Weights of a small mixture-of-experts language model, trained from scratch on English Wikipedia.
Size: width 192, vocabulary 16384, 19.3M parameters.
Below are experts of layer 4 (counted from 0) of a mixture-of-experts language model. Rows are named router (the router's row for the expert), gate (a neuron's input weights, with its number), up (a neuron's input weights, with its number) and show model dimensions 0-191. Each number is 128 + 24 x the weight over its row's rms, rounded and kept within 0 to 255. Numbers have three digits each.
Before each expert's rows: "gets" lists some tokens that make up at least twice as much of what it gets as of all text. This comes from a sample of Wikipedia text that the model never trained on. Tokens count by the router's weight.

# expert 5
gets: "| ", "|", "===", "; ", "==", "."
router:139152093099139187120132120126121150151140098130105133137166144150104124157127097171088097110120099093116070171143102081123113156139111153166130125156154153130114122124085110125096143134126120120107120145181114116083161119162111116139152098114130159147149142166146086117115113133096117089153135123132091159171120151109136098130099077115128099132143161115113140155155116116117188129120125103137087131139118165130135134165119156123101117108120135111141137088150154108100131118106130102179121106135134178079090124112128140142148163131121126104167103147104086120139127137077146116
gate0:119105129116109127115146119137140111134146113170123116100184136185143080123108128101115103151102116129115159131087106076111136195135147113149113101158154138135157116104154159160136123161105128136109094128124120123124162093163133082093113144128145127130127147142099151144087103099089132129135119147104100129103126163179143163130144112104087087127114153188131131149150098138122141113115114155129085116153134092129123116118112182118119145140138151129157134115099141127149168122150116163143130104091119171115102126159117122152136144138126123074116116162146082159143099138184149165
up0:099118147125163191138107144166115134157152130144147098126117147130140103184120173143098147129118135128158124136165137105124139135133093102135122121125105119184097116114136103148101139142125187106099150132164140160133142167093158077081113146112077172122096078103128145114101105088115118162164080125144175142121117149139125200105112108153131144130132134148159129087127114111129119135121131150089094145139113150101139097096144111123099126103099138126130074095097117141121125144149116152120148148121105132140116146111125127142164132135112108173109114155138161100157137107106155139

# expert 16
gets: "and ", "a ", "an ", "one ", "or ", "most "
router:111125136111125152124104097107120091145109168130107092086144133103137157151095085114161159111142149174110137131093108132135140109199087125162127099119137102121141139141121125151100147112179100125092165116135103137143102154173136102146095162135137114081118104113149079148140153146139126129123127091149100111154130139144114103134121135121098116138143196104156110178093135151128077123139096148098123138144161123106128130138162168123146122141122086098119125129099110073124128115146136110100114150146144159115131100124167125108134133138092165156117094099152161106112164106105111095
gate0:125183105116150152159094092108141100165104109135157174124133094128119090141140113165146135151130124111099174138172161111099098103147145125088167104133136099101119131157174129151110113141139176104125122128160102120148089135125161183121121066092109143137161129095096122168133126104113139144133161130131176147165101137113134123121096135148134112121143113132125146127121083173133134101127114153165148143132147146137132141108128101073160152119106132112121186139108136167139127119102092111107166160124102078091149146146133118142138131102134107126121120092142134127121095091134112165
up0:095156171119166128129152153111110109130162117131098125110174147131115168118136144134125123148135143142114126132063104127152120114118062175118088177118112120152135134142152176131163139069129101132115113167134148124138169119157134086113086114131115132103115149120115154120096171127117174130144102168139136156094162129125154117071108114121102105134141127123140104119112128120122117139158078126134105118108132109105105147148105163159097094167152127132160150119114084133125132172122150131155124176120111108122091064163128115126113147100155118148112089120132114154145103136116129169

# expert 33
gets: "was ", "is ", "were ", "also ", "are ", "be "
router:132144160106118101126107105090155126124084187103126135080126138125094151141100124124103129111127129168108129144101128105183138167087130117123093126145087140123131174140116147117114128113091131144121155132129106186100125119160120109148067126154084101139094130126131151115115156137106143171131112102106146111124153105112128138136147099162095168111114147131176130118141088120101115104118058198121138156107118127126136128153113129170144113109130152103135088132131094113151136125146122096134134110149133083109104114144155135138091117127121105147103098150093171146150092171111164120
gate0:152135096148161143124167141147112130139174091141139119124098100120103181135106157148119105145111136137150126159170141135127106133104116117138127115126136139094200128135108134157165172141176128164119169163144113132096132142128125147144123132112100168137169158095182103125129132163097138104124132121103129138098122151141129116117096169097099087135088134133126106145134126097123138146139132098120116133137139148097110159133115144098096113141143166158155090137154111115128090155138103156147174125142160081134138092090116144111086112146146154100149142149074076086133110134169103132
up0:176081153148155121189142141148100142100122086141176141104156098069156109142114150082136122156140131160149121123159146117127170129117096136089114085141133152123157136158165114089134182164131111162121113113097133132093113139117125126145101105090126133117156124148123102139144139152119139133110126126118151155085173146150115162142127122098135120150104118124151105090123141125127103177118165120126097135152101137109155143135117110118134138112156118146133086133113116101101107134125081107122144191116107152131143093187112132113067162138139136138105121128115135126090086130156093120

# expert 43
gets: "\n", "o", "a", "; ", "an", "i"
router:115154083141146171131143111133108119131155144081121156131096142124118156105098159138119132127114126159141157090151140135094148145158106118069078124162144145140127127159140146100140158122135095131123146105118100124155149149114102123089118120153124102164125123124128138156136101179206150086154132146157127167120125123160112132165132084109113123104159097099137112109116177121124134104099192111133149101150150109144134097102115166080137133108141181166135147072138179152157123133155131140112132130158127107135104140150129119143144131143160119124160120075106104117093141140135129108
gate0:139112115090111111065084094093155147121129098088091168158130147113120100085133168140069136082127123158153119085125163148102169092172107132134117093154112124096098095127141149138107161126157117156122119144123128115152129137145136133097119144140116097173156137137127148131177171152125124127111145162165157124189134151158165122149115123147101135128155154093159101142144099170146155089157125113124143134118140139158072118140116149148144122096123158125154103137116146110188122130122113113150103127121086103112146120097110145118150119136110146128134124105147117121163148118113109134
up0:147121153130176130125102113102163118091161111142094098156144177104161157100120171135140186119120130162167133158149100149086142103101124151144144101128087131101105094130135082148123153142129139107085091118099107099154092145135113133099138170148112110154102130081157136135115109106078125136158115103114105150128156134129160161118121112135145073121123142158135140167087088169132180104136137135106114118126124154161113146114158134118128116116097101145146115132128106145102150135100146151130121120104120157142152106097149140125140135143118147124171070161103144159160140164123100124

# expert 57
gets: "| ", "|", "- ", "= ", "201", "; "
router:138116147128176140144133122127099117120141114129083107151114147121108161148130116123114163106147131086089125157139140160113159175136140130145168106148153124090133142131110105134117135132094142152122119101134104080132145142141087094147094110144120141143154121094126139160210124130083137117116123094107101125142114148109108108128082106125131133199195161129141161139131141123104165115071125098156125137143084114113126168157126134113138154128128137134120117126127104171157104120096151124104104092111176133129141107119164118069156102115140099103159142099134125168118123127109130175
gate0:113145115159151095121186099150139119168150102093138119093108090116152090106113116124112124077158125104085123101119104125103142116144120134127171135146131139134112095151121135120079124129121119157155107135088160148107144151134162109100130128086134092129160107109101092150125107115190099117124089109122123122158168148134117079116141124126140158116140166128095148151152145136134141144136163119085162104144094074105109110127083112096117146166117084160138150116106135163110117102163111157137172115124119156089117128099114137150133130123131144133112074104113109183152102120153137124
up0:128158118143182131125108173117148132093140131153098144122116129143100119127184139117127140139095088145164114108139129121122170147102119129149114137164072135094135171151120129089137151139102115115111116122131099127113131109148086142140132104154137169091123176125140116110127112119143143080153115188096121128137123143141104135107166083103177110136117108141116086115108146128160108115154166088143110133136147164097119099092131148128085107126150157189113143067138137131132126128129145154110159130107124109142190136118133171109116096131145117104106150137124092155094082127092149108

# expert 32
gets: "-", "–", ",", "+", "/", "|"
router:127149107167107107129145121112094073134153168144160126115110145074101129135126118126133097151143116128112124145108111083140148153111135112116115148148147089148164149104144099117102139163136118156138101166159092136158123103106126119139092086072182175114135165138128127139136110095130138076137104104132137115125126152124113131123132136130160154104122096152086116140087138133144169155070107084124133126172136146084180109132128118131090116148117099112110148114109070170141097122121134155127149147128092129152129147146149145101138130071175123113112133091133126078111122128138110145
gate0:101135125093131109107133158128113109140121147125166111098130126112127129113066087132125129109094151096155105136137133155134117168105157128135137106121118101126198109127104098145104144117060138144140162142158103109146141103091152147114098111112126117125088154103119071139122106139153119081104109140086123094111131126113129128086135142141140122106141149141105161109138144104107124173105099129110126115139166184103149105145094165169169113145105069111126103128088145116128158093139146125081127092127140104083139121153133152154123128113111102115123123114110106131171105138079142086
up0:156103123125124129131156152116108173104125132134103145125105123143138116166159099117109133105139126148156164159154137112130138122124143140128132136101106107147091110122091117117121114142162111121107053120103143108146096112144128143111152134118134123124097158122140134138109143099104175099123159114127117191115122119168155152103088124172132106169134146157103144072115094119149128119207133111138076141129115092175072130129140149104123158147136109133142149107091106109107116162101137140104148143107172129107165117170112106134092139117115151149086180117109105144107130138155181108

# expert 17
gets: "| ", "; ", "|", "– ", "(", ") "
router:170145134098109147112108142131124127151133154167132107121166160157106137158104129118074168164135153126096148150084141140136126134151119150111129139154135128171129095132108090084117139120097126131110155162170103163109116109130099060098122109133162169164129079150148137151158129133117148159106111145100144119120130155123127156125101123122160138114164120108155147131172115112124148136143100085145154160139114129110156141112078124116126111146139189100126156109118097158162115119127165103132093159105132119164114143166099153125157098094141106133122094139137163107137130139134134202
gate0:142159135089125147148151118127122132155106123126108170124149158088186097148120103119122109150138177121095137117127102096163119167119125124134073172128148160141095098156104150153118093158087116128091156105130141132124123088083147103109151145136117125130118150135120107162130117120079132137105137137114092147127138157167110168130102157159110159166122158129143097118118116141147087113090118091163113145141136083130131181117086117108188111072148137147156152102130147122130105130128131111130145144140122134102153105146141122119078091103154083099120132152103156112116112145144153149
up0:137119141123109132150124114131148118140147133133097127095165101073137134153143112135102142139144198136120127105120111150084149152141136100152097161103125141132211107091095138102094157147110113206132138135133164132155123141133133092138146164130118098109096172118112114160165136101111147159123079105114122137152121127160170178091141114122127178143139127112149115145140115170129108148133148104116115129111136085176127159074093087120144112136087131132142138114128101098109102140152117136101127114108101102099116098155171144130124108133168157144111129108134155139127118134123152132

# expert 38
gets: "–", ".", "-", "201", "|", ")"
router:154112068154092152092101112139061096141095140102133122153130088145119146117136112116120094118101142121103099112164111098145115098151127116116103108138144113118127114120125136136134092186120102171133127156117118157097134089110150113106111106107108138131138126150088127102144141123118174090127129153152139135110118126129104119152096145128113122141148141161098100132089081131131138112150137098159134120132159149082107161128102141174114147111151129122106139093107109082058150119119101130122189141165141161135132208129124115074131126108120109120118110117114130141082121139126089145
gate0:130121170109153141152119140141140140117166142121120150171133145119133164154151139125139120173129128136123141084145113152168126112113110117114129158146115164110113164130148088143085120076129118129109079078121142107141163155115114135128156137124107121136117070119160126127159092118121133190135149157149129137136099113125140157118132174125138118148148165132139123126144120075130136149141107148140132078103147125117101136087123138138105176095103136157138178130209121168134094171088106115137125110105123123095121135158094093139107130129124127097079134151083157164145165117115104151
up0:116139135103146145148136097167135167090102104166128118168126132111074107144147160126110109092142114109114109149121080130150146116095091100127106124112094135145094138157107149100126141135097166090128133109118086124108118122149153139139149092142128118132142148140125130139127100154124136164134088147118083172139143076108134131131139156094131140102119131139148132165117177063105110150136133129125165061180159126115110158143123112145156130146090171152137126135168154136101086139122178156138101136153119127134125122177147116151118146146131112111134154144121117137158111087091083168

# expert 14
gets: "(", "=", " ", "^{", "|", "["
router:140180149137129151113127119130150094173106156151142069078129118139130172137135090133096101108158087097122124110116076063119105123129153135110147110129136116154132129079133123164114133116101084124136121137092118104102129069094133097159103116099131156131145114175165131145128104120167119120113100098140147171132105094125149144168120141136131150150107102109158151133152159097151154159106116134136174150157090141126148124106140145157119126148137182123150100138113132155163117130129168143132110143117116162150157152133125108125153100172164129103132127115121146140156094151167107149
gate0:160142087100151117109130163145132121085128152176112150128103149144165118169131161113152154078128113085141119122120117135097158172124142145129130110129145151136120130126124088135105097102156136111139106108136102172132126102169111147136195113127118120092089173138118104131071136110120110161066139150140131180131137119142111072152135127140164109171090107157123177140151124139111113161136113154140124137155106145141112097169134147108140121124133150107138137109167143156110142104139117122174163118140134104142144103114154169115133105156117125101120110135133198152122130128166149109
up0:125127117176115107136148150103138132110109133155141128107112132141151120147166165111116111100141117112154150128158127113099117162115163138133137116129134143107133119152097113135172109105163156146140119122155133153157118091156164103122152121138148135092099145141150130153120143126120070142099130116105108132108156122093129055096115145140117095123114127162088179139096127090179118118090132116105118128159100121165157033171145120096107108157143158130130116097152135157119149114115133108158147152143164126110181151140128128146140150156115154095117114148101153181090156110156115142

# expert 29
gets: "of ", "to ", "and ", "in ", "for ", "by "
router:178141197121157102112086099125115117128095126132129163112141154097116097136138118111131127138101133128128132095155090127184101158157118136126149139141117155155174091141102146129164150130150136153176127134144106115105103142083101137139136095145136078127152146159107115134142100156112096126093102109131131117150145130106131117104087119109091093104179132112122132095108098163166134134123165135119171116120134131118147147090181172113089102140126122097148107161138094103137116079119116111203117142096128125119116114127161105115154122149136116119166105115105142116105132093136126089
gate0:123087155140123096109139117127078132136121178162128089149171161126101142118151152147147085157156113145135142112091109133132126131149163136144145121142121115104171133146099138116123121113135124150139174086141133093143183165091175113114117157103166160137146160130138129190126094119151148143100145129173120117121150110105071137132128163142135125121181139130133128120105117146146107107103120117047118135132111119157121108139097144163120131156139104123133140096158149126162062126138109159158139099091154114110124167151128116137140120153086166137149117136087128153143144098128115136
up0:141110167142098088112132167117141124127124181163121152119160125129135152091162122113154100180112116165119177092101140094129123130160112101135135100167121115126178111145188152148119145146108134193174130112129142092152156153106141125120134186110118156142147121127078108135107116099132089152149147118117112131164142148085132131119106161109140120112147145129119132130085127116162082141125103119108146128145115085118128085140149148152114110139110148133137143098108080178102109147123120186130156152112133137136112107131133138083109100091091124162135095095129128129126140120143106113

# expert 34
gets: "-", "de ", "in ", "a ", "or ", "la "
router:165107124094119127123121065122093148173121145154124096064143130080157124163080125101152163129122092126090096118145113113134108112165177149160124155127104130106100110119112121147145106135161117110154121108160165135089136123093167112148122149122145121108134136114142131125106145117139136120118118104142139139135144146117176122085169136109148154111121090145140142081102094181166144177121155091119141140109070146122142089119119115128151123098124154128130131156153106159109123108154171105133089134176106166149136164144116092129138119163130142132113112141129131125146101164109165135
gate0:115146123077144093160157139071110118135126096152115099170152148098113106126127097118150149155155163145128146132121168143139156087139111121119141132102190133162147117107141123116147135154125131148120120100129127117140113172102132114114109153153109139132120156117120148163118089111140120141112128151174129109113127112144120122123133138152156125159103117108159067136144139090127125130158077136058130119165099140112105112129184117114112101109109068119130130090059091157118119132085107180135117121132097123116158113108150112115151125149133091138143151132180137121121157072129129105
up0:125106102164123095163132124172125157112149101133155131166114165116147125125105138139173111118117120105078136135181136135159141101099120132118108124139077134138142139106183104135090127149156147139107116126105152118158090114128155100122099099144088122085170130147096124131119100155110106130135116183145107178147136162137151119103131178119139129080105123120113108107125119126106159094127145135170105134136124118118084133122129114099147132094127145117150147123121146116112119169169176144106154101153135156135126167087134160140138108140080149131096109103195104149147109118174132094